Experts of a small language model.
Training: 296M tokens, 6493 steps.
Below are experts of layer 9 (counted from 0) of a mixture-of-experts language model. Rows are named router (the router's row for the expert), up (a neuron's input weights, with its number) and show model dimensions 0-255. Each number is 128 + 24 x the weight over its row's rms, rounded and kept within 0 to 255. Numbers have three digits each.
Before each expert's rows: a language model's description of what the expert responds to. This comes from a sample of Wikipedia text that the model never trained on.

# expert 3
Three-letter country or club codes in sports tables (ITA, ENG, IRL) and starts of place names like New, United, San, US; also "at" and "with".
router:129112103133118165133115137122163140159106125086133117133142113118151140149098153066169050128113091171132126165120143142124131110161122177132169085143101099151157106120128145138139121111101162140142113148136094110165161133129124110120141122152180122081130128094111113060070172097111131127129153110119149120121123114117119078129095151135125148145114098133157119157162162135157144160120107155096131144128138137125101112145071153160143144142133155155093141136154108106124133159151112091111096172091137162138135155076122102093120113139131124110089111139154169163135143112136163086091112130153126103119165162136146136119135132101113159122137138135128106117100179123063141127129129144112121119100153109134179106109126131099150120155165136120135106122135155142139161144141129
up0:122107048167121134139144108137129128113118153097134135165150146113131080092128121138161100142107145135154140105155146139132151125104141185148093130120123114133164111111105117123092104139130134133133085116112087158153166131135138118114122124065121143106115104110104171111105135100144126123134126129104156091138130176108116158155116130105127145136175166109130116121104175099125112113144145116147138109104128155117097123149139158096115161132130120156144095112128142133107107139167088092130111197143059128184127111137147102165144104111128109134145120164108115122140134127094155122173125138162157141126130109080139110142132126149091140117101135087133127145118131136125120119121123146084151120100114129216170152105101169122134091177147156100161162115159114115122140163147108

# expert 9
Articles such as the, a, an, The, This after prepositions or verbs, as in "of the", "as a", "an appearance".
router:101118112184120088101143148125119169135148091114124128131114165126139113102109103106113119110084122137117132111136137151123128115116147149120169100108147083165150148126147151131144125092149139126149097152170112102157101159140131092120131143142172109090169156134128143122099107104109110156125142115135127119143146176134132090139098144139142131132117140112126155136146107145134195138125082096109120192135065157118120135157106134119147149083110152136123111154148096083109159093109114105141130140102135158155140137027113138119098100119178153128108119122183122158126149125126162076148120123149119122147121111141121137108156130087132156152098180167133153160100133155114117152132127149109098148160142129151120131124154106106122086137140144130112142151156127180148142159092102
up0:113111157146154100102122111111122108112159118141084100152116144157127120141148142096105131100118118122085126145134138113148092116116128132142157092112114156152138134193097149128142135127146154119142148102115144116196171147184116109041130133148158115110134114133126180141095137104111138107134138096108104101132124103163097096142199120125095160123146137107147116125125112159135139130128093156117100095112157118118126123133132092153153150171175109156163148136135119174127120151131151126139136123135181111141139119099083110113173127138137138114128139110135136135105198084108132154091153130111140098145162135139110147125146187153117154117129118096144128099101159124081149120141090149180091074142159094125142131116116120127104131111118107120134132138148108148154145137122080

# expert 39
Single capital letters or short first pieces of proper names (P, R, St, Br, Gr), and inner pieces of foreign names like Osnab-r-ück.
router:105121123139055085136114110108117132121130097118106111118126117148133130106126132105166042138103094140154140123155145147169123109119165161058191100121150092130114127136165130164159154114133142160140125085135111147140107152123146113137140168107142110117155110105133197151105148110169138097103148071123163095126146151116147061117127117133127129126158106101132118115144163115145162111098131106101149148150089137106126128148090120119135163128131140116111186147095104114120133153165113133138133139103145160142141133059131104131111117138176110099108136146167152156130173139161125136147118131136104126143142134132104106081138148169140149132141117124123138121101127145102101136144138147143147099139115063127148132091142140120138124153163177126158114107148125151125141127139128
up5:097102135142131088107131135138145129102100141084091149146133171129118097142136126116136114142119133120108162140113107134107136141113131134131128140109156150114125135120140164124077102142152160169155111165110189131128142156150124139163117139137147112123108084144116084121143124127121171127149125094103177105126127115122157149117148119187144139129139119127118078113146178130137130105127087112058135183151149151108143140100123150074176109155130137130078141148098143123149100085116099099119079143121103155141125106120121157111154163107100123123106158115132106136129151123160138149098151151143115105115161126154143132132136156127154139128067164167134083156097139140108127089122104164089114133091122139109107149146112146099161167154143136101117106114086216128152128126123129

# expert 54
Articles and function words, mainly the, of, for, a, and number or ordinal words like "Ten", "later", often near LaTeX math.
router:109117147128139148116164126106122132110139076121135113101124097126161104148120133108122100134117069152139126122164133148117150128147169161103116090134140103155190128115131180101162139121141144167152120129139105125166099097132145121094137168121156100148129111126126110071101116087134177146096148093092172135137136146114108077144151160120133126131110095127137147115132126131126154136109092094127131177146114158134107101151118098116126135105124190136097148153127099120135198109128141130131130151099112156142159161072116107119104135108117126095117141166186118190138127168158147081138133142171129135168148103141146129146143127086124128114103098153141137162077149124078143147133105113112144108147101094140159127122121100130136098171129156131135106168137115116136133159141126
up0:124122116138117154090147109148088134146170132129139103111150107112135120101131077083092129117090158114083134150122176130128086105129128155153146157057117128156168112127123082119156113130150126198103110078141123109142111125117139115090123147124143111154129155144157141121167159206130160156158125117133178173131119122125080100118130157068144088125109131124109128148109158151113117111074132152096124091131120126115130125149178101111150140082153103141148158095141156135116139092130125140171140158124149129152133120107113103128122106132118110126119124094125133121128144138148121131095128160116149113140143109130128111122144113136104110119096186105157081179094133125108141169122120095122129107101139107121167096129150133142158114130135161161111096172137100117156135123140095

# expert 44
First word or piece of proper names and compound names, like Black January, Red Line, World, Women's, Coal River, Cal.
router:146110146158122126097107131096097144099129121123105101101140171156106101126142118104117099130105132141120185181142100122100173149161167150150090137116163131121153169133131125120126147108132115164107101120144117127142130154121120114114087156108166128129139134139085155106157124119115208131144126077134166161121132122176109100140137132134179100160111137107105091116150116138166153130098085096098155134158090132160163095139107133108107155144132121156132165138160085130113118088154148127120110171115133131158138143085084120124148105152096105140117101143158124154110130118140144109107152095108124122152147115155128138156134113130091155112121173183137124121129140091069136170131101130144126123111157088166159102113143126139146139104136140105112102083141145155141138154078109
up0:117148100145085090108046092118126137132126126137116142072135122110142088142126144136125090123143127139141186142140160163058115133081137154127106134121144153149133118132153106113148094132152114116119136119150121123144173157133132082135122169078142125120096121151136145114100092121131124105147135108165183128137117128113123151177107126150125128150086124114138175120149170095132141099076097131157123154130080157093070107121141093147115173122147102175106136118168121158080146145109112074117108123120158099153153122112135091136122110140130121121144124142197127158157139150106129146100128140143119120160136148128108114152154131146120159126109165143155141172164141091162078145120171125127123100112111121146126102125158135130139130112134145125138119111133156120157117154100121

# expert 59
Ordinal pieces th, st, nd, rd and words third, second, next, plus inner name syllables like Chestnut, Geelong.
router:060125144158120095115114120116100164150106097140145138101130119114140073146155143150167110100127117142143177126157148125140152110131153133135186102131124115172172147122171175116163121107154145136127142151174064121130170135137149141101136150111168117154110108136112178119085142111137119148100116103106171139145128165147110079170093162126140144160092081100129101103156139132112171125132124139144159131130074152143100166160132135120155137129104132134159158130130097089106125151147117125145132089077104140153125137120113139108127142106142146142103153137156163160120108090134124087083104086142129097127121127150126145141093097126131114098105134145167137136129107111093127130172118130106155118107115078091144115123113138097130080125122130128104143103131104139128127139118175
up0:177139096097115134105088117105113124108115093106118085139137148136101139112174124139130117126165144110153149128138094136123086113098167097129147148124133135166138110093167091121151160102136147101119131142141145139137147141102095087114123119078149114154145142117098147138129142126135113099138147128126167097154137129135148161127174133124126119142142090093111121178133121088128137117096099156154166136122099096173090104139104134136132182113104171132148131134144140096080166178152117157135098155129085152164148156135125152110152130135081126130142122166161141151173121095145123126067154134101160151142107102076110163124106128100110135133110139122130130146117120144137132127112099137120125128118138106148146094098108131139128109201136135095075137191115142106111115116168079

# expert 2
Final pieces of given names in rosters and tables, like Georg-i, Patric-io, Enric-o, plus nationality adjectives such as American, French, German.
router:159112093160132128068138117093113137133098083126132101109173114139149116126155143094144090132103108135117124141158154122122148073129145156143130139129103108162215144147136146139125166133138144139169088120151097057145109138152086087133133200095153140149157136071108112110102140102109142126152136082089143125116123148107080132128136169116143130154110141112136107148151162141155157140137107155139109176141118160139156130158130135095127104105138117148139171143131105098121127108137127110135105158091165134161112133108092122120120104135169125117136119128137134124132127119128138057105088153149118117156137085112139170131158148098131149108132120144115147119093131158122136120143103123135117130123121105190148106117132111094107125129167167136110107157118150122120117184111132
up1:101104087141142116106137077122139143111131110089143146122114107107180140172106115138119116084145091110128137157115102101133113135126148142111075135108106120120110146088124118162129096118133152151122118148119099130112183120129132078108117129117128122140184088132111166148124132092145131109188132142132158129172129132082122140148080089114133103147139151107124127082101126121154116119144149113128107153136139152148148144088133156161153136142094157146063135106152095101133096151119157146084115177135160140141137143128117123121162076123128126075123134131144109096118147148133106134126100121157152167149141078091123130128104194132162147160109131127160150141120106148140105137170114155140140131161119143127105177115122152103143138142093119113164130117116174102101068100147145

# expert 37
Capital letters or short first pieces beginning foreign personal names and words, often Korean, Japanese or Spanish: K, J, Ja, Ma.
router:137114108130104112121131098088108128128137094077133131098132115132152087135143118107124051166109111134189144181146102150117121124137130151102115111098143115143171124127130115154114135123125132128153139144129105159158103136119158112123149128147135145106149124106128146154078165117107139109120137096112148129156167137129145084169094173097149135174169123083113125134111115115161124154117093111099173166111109129151134141134131102138133153116115151132115158140120105074098123134171090104133139156082103157160137148073142129119128149117145099133122134149122126141127117109176175132142115131146152109135137098135151123155108133111105091102110139172144154141110138145101109128133123133107153139152090056145187117114110137067144105171123124139158136144175101130163139153149077
up0:124131156124070081106102092130109146111118121112090117085129151116173087153135102128114112135115137135129148175132107111171157138138129157108102132091148150095133075146186108149085118145123136128103144134132140138134107161128118180152104158135141140139127106113095105134089126128138167150129144104142144106120116131125117093164095163119116127135125100107117123096162149132111170140080147086108131159115138109108147159096128107133178110085097143134129119140091128096120113120146081121119143155062116152135147165113139151135138114142134132130124095122121131129138127112136134118162156137155165091122128120129148137126160126125117100139123131170154115151119131189114146111105123123136166153161065102077128137121134128080086203158116132156112132117124115167073098158103115

# expert 1
Adjectives, quantifiers and participle endings after articles or and, such as cold, several, new, many, disappointing.
router:159137120172076089091151094094086160110134096164149117118118093139135076145147171097110140100105130152131171127137153167149160068136149148128116129100129115163177112147141166141143154143108168155141091132166110111161132136119096140130126139115163147150154125101103132101145137114128163119103143125103135127161142138135095107104120166090162124147124138130140133110141120108109112144150129095092133139142115144110106112171106153110138144143149127121152173115107079106073204111121131126142145138082129127122157129088103109117105111099125115098080109144178108135147161124155153082114099125130133090147155115126122146135162166123122104124111133153099166127076172125137133142151113129128105106124125097150132109105142079123105093116164138113126114136139114134153150170126099
up1:113121095125127076123103137190137148157113145145135185106122127109146153088106131148103099134157115111114142119143156112118095119107133097131198119158132132138147097103173112148109157142129129117123112115110070134121168147114126089111134126111122135140138115143105162158096150129079116109118068108152165139119152143198132116138096110125139086151141114115122173108150104124131143106117115117147151134154076114174122110171179143157116139136170091164126122108116103138145116149140110092170109147122147120148136143148151106134133126116148101143159124097066088133144138095135131161101157161144126158138099098112120070114124072124130131121143158098127118121147112120149139148140136147135139110131104111106089128125127202137187102133122138121107159131116115133157150113108153

# expert 10
First pieces of split words and names, such as s in sick or siblings, car in caravels, and parts like att, ash, art.
router:113132143196101142123140097124101132121131093127160098148118109119146098141102151106115110131108118133173107187163175105135131094141132121143102095105157123130194156146151118101085153113139084121144161104139126152141153137174114110116155158173155140118149111123123151116150097127140168137089118090126137095156155161103109081117141149121152113114095076114131123109153137136146143144133143098116125155135100124129110127158125100104152131104129162160152183137133108108122157125126150105105137131096143148177165136115093105110103139089155124138128096168126136125125145131102136079129130117147117113162120115173109139166153123091109130126128136164121158159098112133110119130170129089154136117106116091146203098119176107107104111158113173130146119152174130133141104124095139
up0:118076115093114088118175144174098158133120145134152107101138137148116078112130143079110113098121112084109129135121121158142173104109128129049141131128099131127174100130131112191122182119109123158145154144116149110154080123119098111112159132161150105137111163104140136130122129089144158118091093116115134138121141148121097142109108160121186119152153160129120119167153137139177147150095126176141096114114110135102151083152106100157134133142165134098087133157130095093132159123133125132164147153088153146143122162082127111151131111139160103137116155106122139126148142084106131153119130103132156120136140135135194128104121105128128143119129160083128110144114134139112115137155161109105126092179116122148129103096165143156119110150145134140142121116141096117083153126100103